From a checkpoint of a small mixture-of-experts model trained on Wikipedia: width 256.
Below are experts of layer 8 (counted from 0) of a mixture-of-experts language model. Rows are named router (the router's row for the expert), up (a neuron's input weights, with its number), down (a neuron's output weights, with its number) and show model dimensions 0-255. Each number is 128 + 32 x the weight over its row's rms, rounded and kept within 0 to 255.
After each expert's rows: "raises" lists some tokens whose logits its average output raises strongly, later layers aside; "comes after" lists some tokens at least twice as common just before its tokens as in all text. This comes from a sample of Wikipedia text that the model never trained on. Tokens count by the router's weight.

# expert 11
router [148  33 134 133 144  86 147 159 128 166  44 149 143 211 141 154 196 158 123 210  94 158 109 121 187  76 103 145 125 185 188 115 125 154 167 128  97 142 130 124 137 143 159 147 154 127  74 123 124  99 148 170  96  93 160 104 189 115  94  47 117  96 125 162 164 198 121 120 112 130 119  80 129 117 117 157  71 137 152  76 140 132  67 128 144  93 130 125 108 120 105 134 156  98 110 165 181 158 124 123 171  95 156 100 115 142  82 135  95 131 119 133 112  67 124 136 155 132  97 130 147 101 134 105  91 142 143 138  79 144 143 122 111 123 131  83 124  66 131 146 147 170  71 157  86 134  93 144 144  87 156 144 141 144 126  76 132 118 131 105 121 141 134 108 183 102 169 136 129 102 132 145 165 136 126 147 131  66 182 106 152 183 124  57 103 144 129  71 184  86 157 113 113 138 102 154 148 131 106 185 165 123 116 140 179 149 202 158  91 116 147  51 126 145  93 151 183 134 106  74 118 134 121 127 117 139 102 116 140 145 120 174 159 130 146  51 118 117  99 115 143 120  99 106 106  85  64 147  85  86  69 164 116 127 154 175]
up4 [ 74 148  97  97 150  76 128 135  91 121  72 113 103 128  65 116 105 154  81 124 120 121 103  69 115 216 115 176 168 128 109 117 129  48 168 139 207 131 108 158 167 128 168 127 119 149 148  72 161 115 153 116 180 197 134 133 117 104 168 122 176 151 180 141  97 152 136  91 128 162 116 149  47 134  89  82 128 161  85 123  98 156 190 115  98 105 118  84 103 112 160 173 132 210 142 138 120 139  54 134 138 142  68 133 149 138  87  95 129 130 135  89 109 152 142 100 119 179 115 124 117 132 134 101 153 152 146 145 102  72 108 150 145 162 110  90 135 117 154 162 174  82  93  85 161 123 126 132 189  89 122  84 140  96 158 149 157 107 101 134  81 119  93 131 149 120 120 158 191 148 108 148 135 120 152 123 110 125 121 138  88 105  97 147 179  85 177 156 136 189 139 133 175  85 176  79 137 148 105 160 132 102 148 121 130 148 131 189 127 178 176 153 129 101 148  86 145 152 100 163  96 192 164 126 122  99 100 107 123 161 174 156 129 141 182 151  77 139 131 101 102 118  61 104 117 171 177  75 128  77 106 145 103 103  84 108]
down4 [121 162 107  72 116  82 107 190 112 147  91 167 156 151 108 115 150 122 140 149  56 127 144 144 143 131  99 109 115 122 113 146 159 171 104 131 104 101 137 105 164 110 152 108 127 118 163 111 183 170 155  99  79 140  90  82  98 119 105  95  81 140 186 160 156 170 134  80 118 164 147 203 107 178 144 173 106 142 123 153 141 129  74 183 163 133 118 173 106 151  83 124 154  76 128  45 164  44 110 103 113  72 166 122 158 167 107 193 130  82  91  60 176 133 156 104  55 144 167 117 109 143 126 124 135  79 103 103 144 155 118 180 136 103 150 148 173 113 113 122  86 178 107 167 135 122 122 127 118 119 121 146 120 133 133 144  72 133 114 152 132 122 108 121 149 110 142 109 127 113  78 147 112 104 155 124 108 137 152 154 114 147  80  59  78 132 128 128 191  72  78 139 130 143 157 181 172  97 125  94 143 119 106  83 126 111 109 136  52 149 190 135 146 148 101  99 138 196 156 171  70  95 164 146 127 183 139 131 112 110  55 122 179 167 164 176 144 121  84 159 143  94 174  73 143 132 108 153  92 166 178 137 139 133 160 123]
raises: "Politic", "Government ", "Parliam"
comes after: "| ", "; ", ": ", "o ", "(", ":"

# expert 4
router [135 114 167 147  94 113 143  67 176 154  79 142  96 134 134 197 168  89 118 113  91 185 125 139 106 153  76  36 113 172 108 109 144 147 172 127 150 101  61 116 127 165  96 105 159 125 126 138 110 118 125 171 107 175 149  87 126 122 139 138 132 108 117  88 138 154 157 167  89 109 164  59 138 112 139  80  85 110 124  57  84 180 132  70 139 141  81 172  91 158  51 121 155 147 123 149 150  86 105 198 137 128 126 138 127 123  74 134 131 130 186 133 114  73 112 118 123 131 128 158 101  50 131 136 167 111 122 138 116 209 147 139  74  86 170 110 146  97 130 121 101 107  99 141 118 145 136 192 102  83 109 175 139 121 135  97 157 118 116 109 126 147 132  85 103 143 143  90 152 115 150 139 165 221 122 122 142 129 188 153 174 114  97 137  97 132 117 121 153 121 147 104 139 148 123 230 133 120 133 121 188 148 214 116 204  80 120 168 109 120 143 109 130  89 131 170 154 153 107 125 142 108 113 126 120 191 120  88 112 138 153 135 135 150 125 126 125  49 111 126 153  96 109 138 135  81  65 100 144 112 113 197 137 107 144  87]
up0 [115 119 151  67  95 134 150 140 185 161 118 131 182 137 157 129 113 175 132 129 201  92 172 136 180 113 126 131  97 115  90 138 128 164 156  61 107 120 141 107 126 163 129 100  87 183 126 170 176  97 117  88 116 178 113 117 134  98 109  67 139 115 140 168 120  81 129 103  76 114 153 147  97 114 135 120 102 124 130 119 179  92 142 127 106 155 112 145 116 117  77  97 178 133 100  83 133 121 131 148 123 138 121 106 126 223 134 128 185 115 132  87 140 180 151 134 181 141 129 154 100 179 164  44 148 131 105 151 117 213 131 140 148 133 127  69 117 147 123 156  79 106 117 102  70 175  99 134  92  71 193 152 154  71 142 109  18  67 118 163 149 119 163 123 113 139  79 193 159 160 137  58 118  96 118 109 135 115 162  77 117  99  93 119 129 158 110 120 132  98 103 158  65 123 161 101 113  98 169  88 145 174 164 164 121 123 134 138 103 191 134 131  76 146 139 108 108 124  87 144 151 124 133 136  94 107 131  67 199  87 163 125 138 111 151 107 124  71 133 154 151 155 200 109 139 156 138 113 129 152  75 158 158 125 149 149]
down0 [104 106 130 107 130 155 110 104 149 193 111 131 159  98 138 136 158 168 125 174 146  54 151 146 132  94  67 141 167 201 120 130 155 109  96 114 137  45 201  99 153 124  72 151 101  41 102 148 146  95 125  92 147 105 123 174  96 155 178 158 158 173 112 120 152 105  87 119 109 129  87 115 182 103 154 105 133 109 230 162 137 159  97 132 152 126 198 113 194  81 128  85 124 144 102 162 130 126 161 124 116 145 145 172  73 163 136 169 104 127 169 135 123 113  81 148 159 143 142 174 137 123 111 127  92 137 141 140 122 159 117 157 161 145 130 138 129 140 123 199 113 156 126  99  84 118 147 149 126 142 152  89 143 152 187  48 134 121 172  92  75 124  93 122  73 156 124 103  64 112 116 132 139 158 101  96 165 121 110  39 117 122 132 205 174 112 135 121 115 106 111  89 130 187 114  67 106 123  78  74 123 118 135 117  69 157 119 142 105 144 138 148 164 150 124 103 131 151 130 119 119 149 124 103  53 140  99 119 180 153 157  84  92  95 120 108 111 191 112 123 162 146 108  98 115 110 120 177  99  82 121 172 149  93 178 136]
raises: "-", ": ", "e ", "a ", ", ", "d"
comes after: "the ", "a ", "and ", "of ", "an ", "to "

# expert 9
router [154 158 120 118 133 105  92 113 135 126 124 118 122 162 128 133 117 105 143 131  87 168 134 120 128 130  63  61 104 122 155  65 180 126 134  92 146 114 114 143  57 134 167 138  99 158 140 102 189  97 134 173  29 156 129  94  95 107 134  93 122 140 117 145 134 122 138 147 140  92 117 114 153 153  76 142 128  86 171 126 107 159 118 101  90 172 139  90 123 110 160 129 175 126 134 157 114 164  62 137 146  99 122 139  98  83 101  76 152 149 107 107 115  35  73 113  98 187 130 217  55  88 162 104 143  95 129 122 104 154 189 146 162  76 121  88 163 111 117 151 175  63 116 114 109 154 144 123  75 147 116 218 144 153 175  69 166 111  95 103 140 154 137 118 114 132 124  97 140  80 187 106 115 123 193  80 110  94 189 137 153 168 144  84 101 144 158 105 137 145 142 113 124 116  96 159 140 112  85 108 139 107 149 112 115  95 119 181 114 114 203  81 157 139 171 158 125 159 116 119 181 128 142 114 104 143 155  97 150 151 100 145 134 136 166  66  66 109  61 148 100 155 156  89 167 154 118  89 134 118 136 193 142 153 169 135]
up0 [110 113 120 168 160 139 110 124 152 151 110 168 140 100 148  87  93 121 149 102 141 132 127  81 168  86 112  62 124 115 126 154 126 129 154 160 101 121 168 131 148 112 180  47 135  95 161  91  93 111 135 146  91 164 144 118 137 125 108  65 122 135 176 110  99 134 147 173 175 135 156 166  96 111 181 145 135 105 105 101 196 133 150 135 185 171 184 111 136 124 138  76 175 134 160 137 100 171  78  83 103 128 123 128 111  87  72 130 132 182 131 111 142 125 133 119 109 165 158 121  76 147 112 161 210 112 172 122 122 146 165 130  76 114 102 109  94 148 104 127 157 136 156 152  95 172 144 102 116 144 133 109 139 148 147 137  92  66 152  97  79  80 117 161 109 132 130 105 158 133 140 202  99 127 109 107  36 154  91 153 187  30 128 167 134 129 148  93 127 107 153 132  98  85  92 169  92 146  59 100 114  95 161 116 127 179 142  92 195 121  89 157 136 107  91 127 106 136 134 153  84 117 113 116 104 139 169 157 171 162 114 168  96  77 184  90 111 190 141 120  98 150 149 155 178 159 197 150  93 121 185 161 178 117  59 133]
down0 [127 126 136 129 148 155 127 158  88 118 154 178 150 193 196 159  85  77  75 108 115 189 215  99 183 174 115 164 139 115 119 134 144 137 123 132 117 150 117  59  77 121  76 127 139 182 125 114 143 162 109 107 140 164 104 170 137 136 118 107 133 110 159 118  59 130 125 109 111 174  84 140  85 106 111 157 101 188 136  91 107  91  93 146  57  84  73  89 175 114 141  96 166  93 172 165 179 138  67 123 145 153 139 127 162 147 102 148  77 147 105 134 119 152 151 117 133 147 155 108 131 157 101 127 135 112 124 105 113  95 107  87 134 109 162  88 199 151 102 141 143  86  82 141 104 156 147 100 160 122  71 158 167  74 133 163 147 141 116 123  93 120 139 102  95 150 191 127 156 131 110  84 203 145 170  89 146 139  64 122 135 139 125 105 112 124 135  88 113 133 119 123 165 127  72 162 145 117 148 106 109 146 137 144  73 132  94  84 133  64 182 158 148 194 133  71 109 104 161 143 151 100  99 152  98  66 105 150 174 147  68 164 100 185 142  82 131 128 165 115 121  94 114 129 170 164 121 171 139 191 151 175  71 162  99 129]
raises: ", ", "-", "ic", ". ", "ill"
comes after: "S", ".", "s", "m", "w", "c"

# expert 20
router [171 123 125 140 144  97 156 142 185 170  73 181 107 160 123 210 208 132 135 138  96 106 189 123 135  86 111  79  92 151 127  69 164 124 102 132 139 142 109 142  68 141  68 117 139 124  88  94 145  74 117 137  85 159 161 120 144 158 134 151 150 119 116 105 154 126 154 176  80  86 115 132  88 124 106 105 128  41 140 155  68 141 120 114 131 120 131 147 123 124 134 133 137 103 152 105 202 110  88 157 132 186 146 114 198  88 145  99  99 183 145 100  89  88 110 106 142 170 117 133 113  96 124 117 143 115 218 123  68 118 172 151  56  95 185  92 142 102 107 127 145  79 123 143 115 139 131 178 131 126 106 162 164 108 181  99 152 107 153  90 127 119 167 109 150 139 163 131 171 105 164 180 193 144 120  91  79 183 166  50 137 116 121 110  81 146 100 114 158 141 192 133 167 152 143 181 146 100 141 154 172 131 117 129 162 122 158 117 100 124 157 107 158  67 130 130 127  86 100  88 124  94  85 139 126 189  66 107 127  93 110 163 133 104 113 104 149 150 110  82 117 139  99 131 139 105  66 111 124 104  70 129 183 112 126 165]
up0 [110  83  78 121 182 146 138 146  68 103 146 172  84  99  85 160  35 196 249  75  89 124 107  97 147  77 103 171  81 120 123 152 157 122 144 117 192 141  63 141 135 133 185 122 174 129  88 127 139  82 139 173 157 116  86 168 203  78 134 165 127 120 118 124 148 104 136 132 129 148 141 116 179 106 173  83 104 150 142 158 117 163 126 120 127 147 137 160  80 141 151 191 106 121 115  80 152 120 151 150 142 114  87 132 162 115 111 100 149 134 172 161 114 111 135 101 128 115  66 129  98 159 189  94 145 153 107 174 100 128 128 158 189 134 190 149 166 121 130 102  98 144 106  95 108 206  96  95 144 124 169  76 137 190 151 194  84 155 129 145 120 153 117  43 116 136 138 148 144 139 128 141 187  98  96 126 102 114 130 126 136 107 104 199 145  77 132 133 125 180 131 124  96 103  98 135 112  70 101 115 164 158 151 111 104 120 133 119 112 116 104  73 187 114 132 118 101 127 109 143 154 151 111 158  94 125 108  80 166 159 111 111 127  91 124  59 152 123 159  76 152 130 132  74 168 114 107 138 133 120  84 120 126 121 127 135]
down0 [106 108 119 112  99 171  48 137  89 130 158 142 143 132 157 108 106 104  96 157 101  88 181  89 165 111 143 167 140 139  70  98 132 158 100 147 100 141 102  95 164 128  46 122 140 107 185  69 151 151  84  95  93 146 125 128 143 107 108 173 174 150 128 123 148 147  50 148 110  89 159 111 177 124 140 144  77  45 155  78 166 100 157  71  79 128 153 140 174 118 116 193 105  85 111 119  94 103 100 183 165  95 137  79 115  98 149 135  85  71 112 128 163  66 152 185  97  96 111 109 103 126  86 108 127 132 103 118 143  64 125 125  96  88 159 130 150 159 107 104 159  66 149 115 174 123 188 101 116 158 144 149 130 122 147 197 127 169 185  97 114 135 198 110  73 119 152 149 140 144  68 127  94 113 125 158 139 193 154 144 155 170 142  87 110 157  84  94 111 148 119 159 128  61 118 153 104 105 203 132 133 194 128 199 135 144 136 129 145 135 136 147 131 116 143 108 107 151 152 169 141 120 144 182 149 172  96 121 121 193 107 159 170 138 150 166 126 111  86 137  87  97 129 137 161 148 170 154  95 105 125 160 134 149 131 120]
raises: "ut", "-", "ad"
comes after: "the ", "a ", "and ", "The ", "of ", "s "

# expert 16
router [189  78 165 157 102 141 114 118 138 135  99  80 138 163 169 182 140 108 133 130  61 168 174  80 178  69 124 133 146 144 172  82 131 115 161 134  95 115 111 147 124 164 146  44 146  87 105 143 123 128 146 161 109 177 158 134 120  73  92  77 142  95  78 116 194 124 126 136 122  98 181  39 123 143 114  93 133 156 207  93 155 137  74  58 125 166 168 128  89 126 104 106 163 165 138 138 165 167  91  94  96 156 152 136  83  95 148 129  56 153 132 125 112 103 143 152 166 178 121 148  92  89 140 121 153 153 125 113  95 121 165 192 142 107  80  70 183 137  97 138 147 147 112 131 110 158 147 149 140  97 149 140 132 163 137  97 128 119 114 132 130 129 175 105 154 188 119 134 112  59 130 126 137 130 142  84  97 143 152 114 146 154 146 117 108 148  95 133 124 197 133 104  72 183 149 136 176 123  75 182 145  72  79 152 138 122 111 140 108  80 141  84 153 167 131 136 177 131 100 141 188 157 119 142 130 162 101 147 127 174  68 101 132 141 155 100  95 115  73 161 118 109 131 119 136  97  32 135 155  72  93 129 115 122 167 151]
up0 [123 110 195  88 105 134 129 120  76 120  81 140 121  47 168 114 125 156 127 148 154 118 170 125 124 128  77 115 153  97 102 106  98 165  98 140 137  98 119  99  68 145 119 150 170 146 160 164  94 119  78 109  80 130 141 128  71 130  79  96  71 141 120 116 158 163 157  82 126 141 186  87 151 147  73 175 118  87 158  81  95 135 140 138 167 200 154 130 131 111  98 140 163  73 137  64 135 104 161 162 100 142 143 118 149 123  91 142 172 122 119 127 124 142 139 154 208  91 120 116 128 107 172 170 123 151  97 141 100  66 170 154 102 152 136 141 147 203  84 142 103 115 142  84 141 137 170 148 143  59 135 151 108 121 134 159 150 122 119 154 146 122 171 122 114 148  70  96 177 147 120 123 134 146 114  92 104 114  92 141 151 136 105 114 117 133 167  83  96 113 125  51 171 132 183 128 162 120  82 133 154 146 174 144 179 178  60 107  52 174 125 107 117 165 170 121 109 126 109 163 115 123 129 120 135 102 135  97 188 135 172 120  50 170 148  97 151 134  77 148 132 198 130 159 196 132  74 108  97 141 114 125  78 190 120 195]
down0 [177 105 152 173 175 182 186 105 145 114  87 120 138 157 146  94  94 107 178 111 120 114 188 156 117 154  57 128 100 122 137 141  73 158 101 121 152 150 139 165 136  91 152  64  75  49  45 135 178 141  42 129 135 164 130 183 127 106 195 115 159  90 133 116 103 166  93 120 118 144 130 110 170 127 139 125  88 186 143 200  82  80 194 131 151 101 144 180  75  71 144  85 164  97 170 107 144 111 104 160 113 114 158 108 186 123 118 157  98 150 176 192 129 125  99 142 143 108 162 104 159 102 127 145 161 145 149 130 124 137 116  93 125 127 144 115  68 108 154 151 124 143 132 151 140 136 153 100 154 121 130 137 176 115 115 107  90  96 173 155 165 127 102 155 180 108 129 184 124 111 153 131 125 134 115 117  88 115 134 117 113 118 121 139 124 101 119  73  98 160 152 159 119 145 174 121  84 205 103 159 125 130  69  87 104 163 103 122  93 147 101 147 108 111 123 141  84 196 125 101  85  86 120  98 184  93 192 150 117  99 105 114 117 136 141 103 199 119 128 111 129 158  38 134  61  82 111 146 146 135 106 109 103 164 116 119]
raises: "m", "s", "ed"
comes after: "| ", "\n", " ", "U", "P", "in "

# expert 21
router [123  61 175 114 172 176 156  85 144 130 115  85 101 134 115 163 162 149 150 116 106 157 102 115 115  66 142 107 119 116  98 100 167 128 143 129 122 101 121 126  88 107 121 142 148  98  58 160 180 137 123 212  81  80 128 141 123 109 112  91 168 110 160 151 122 190 123 151 129 143 126 133  91  93  62 127  69  73 131 104  96 198 150 116  82 148  94 162 129 162  35  87 142 135 157  98 178 134 114 150 188 158 154  58 132  66 111  99 131 126 155 121  53 101 140 103 164 176 142 136  91  96 148  90 162 109 143 115  96 174 149 136 119 125 120 117 113 121 145 174 175 141  92 135  95 135 152 132  84 132 157 148 153 145 128 116 170 128 108 157 126  96 119 171 132 142 160 118 101  68 151 100 150 206 128  81 101 128 147 109 190 133 130  98 116 140 107 104 151 107 133 159 147  91 184 179 171 126 150 117 164  92 129 146 162 162 134 101 133 113 149 159 175 149 127 162 165 102 103  75 145 161 120 103 103 122 143  99 167 117 108 164  98  81 153 129  95  43 131  74 164 161 110 121 197 126  85  99  46 116  81 147 128 154 193 130]
up5 [159 147 118 152 128  90 153 139  88 149 158 133 172 144 114 126 123 159 134 140 104 133  81 104  97  95  84 100 126 142 116 120 128 135 149  88 147 145 134  84 121 144 103  65 123  92 111 149 163 105 130 102 121  78 105 172 126 186 128 122 158 142 102 109 174  90  90 125 123 153 132 136  89 128  90 101  57 126 160 138 130 157 133 113 169 139  58 165  94 105 113 146 109 136 148  90  88 139  81  91 116 140 150 180 149 174 132 171 160  92 145 180 114 114  96  93 161 134 109  76  88 147 163 121 185 107 146 162 115  91 251 136 171 149 113 116 128 124 143 150 131 159 132 152 149  77 118 158 166 143 181 115  60  72 120  96  93 149 176 168  85 138 138 135 108 118 153 132 141 163 113 190 119 114 153 161 106  85  84 160 117 131 136 124 184 155  87 104 147 131 150 112 160  84 171 135  72 118 120 171 217 161 145 155  51  72 111 112 131 153  90  98 127 104 128 145 132 166 110 209 119 166 176 198  88 131  90 122 165  66 150 144 153  75 186 143 128 112  95  69  87 132 163 135 137 110  90  71 156  95  88 126 161 176 105 149]
down5 [ 76 144 111 195 133 141 160  84 148 171 117 115 126  99 147 160 150 203 146 211 123 168  95 123 150 130 108 102  91  52 139 129  95 167 109  88 138 116 114 103 133 174 138 120 164  71 180 142  91 139 145  81 123 125  69  97 123  95  96 158 156 152 110 124 100 141 119  90  64 111 109 144 120 142 192 143  92 162 151 147 168  87  72 133 118  93 124  94 119 131 171 158 145 139 157 176 101 133 117 175 176 171  96 142 182 159 103  88 189 129 196 158 145 128 148 105 137 219  54 151 124 145 106 149  66  92 134 109  99 140 144 132  61 100 136 109  88 126 114 137 151 112 128 119 165 146 162 156  78 104 100 115 131 118  75 111 204 126 147 146  80 131 112 136 199 145  98 175  22 119 119 143 115 148 160  90 185  78 122 152 147 117 112 120 142 162 114 117 164  84 110 159 106 171  96 145 126 129 155 140 115 163 108 109 131 168 124  97  99  90 124 115 112 136 173 121 132 127 131 135  89 104 139  47 186 121 144 114 134  77 171  82 148 147 129 117 121 142  95 167 153  98 111  96  72 108 139 184 157 132 130 170 103 127 124 128]
raises: "as ", "to ", "she ", "in ", "at ", "he "
comes after: "| ", "was ", "is ", "were ", "are ", "be "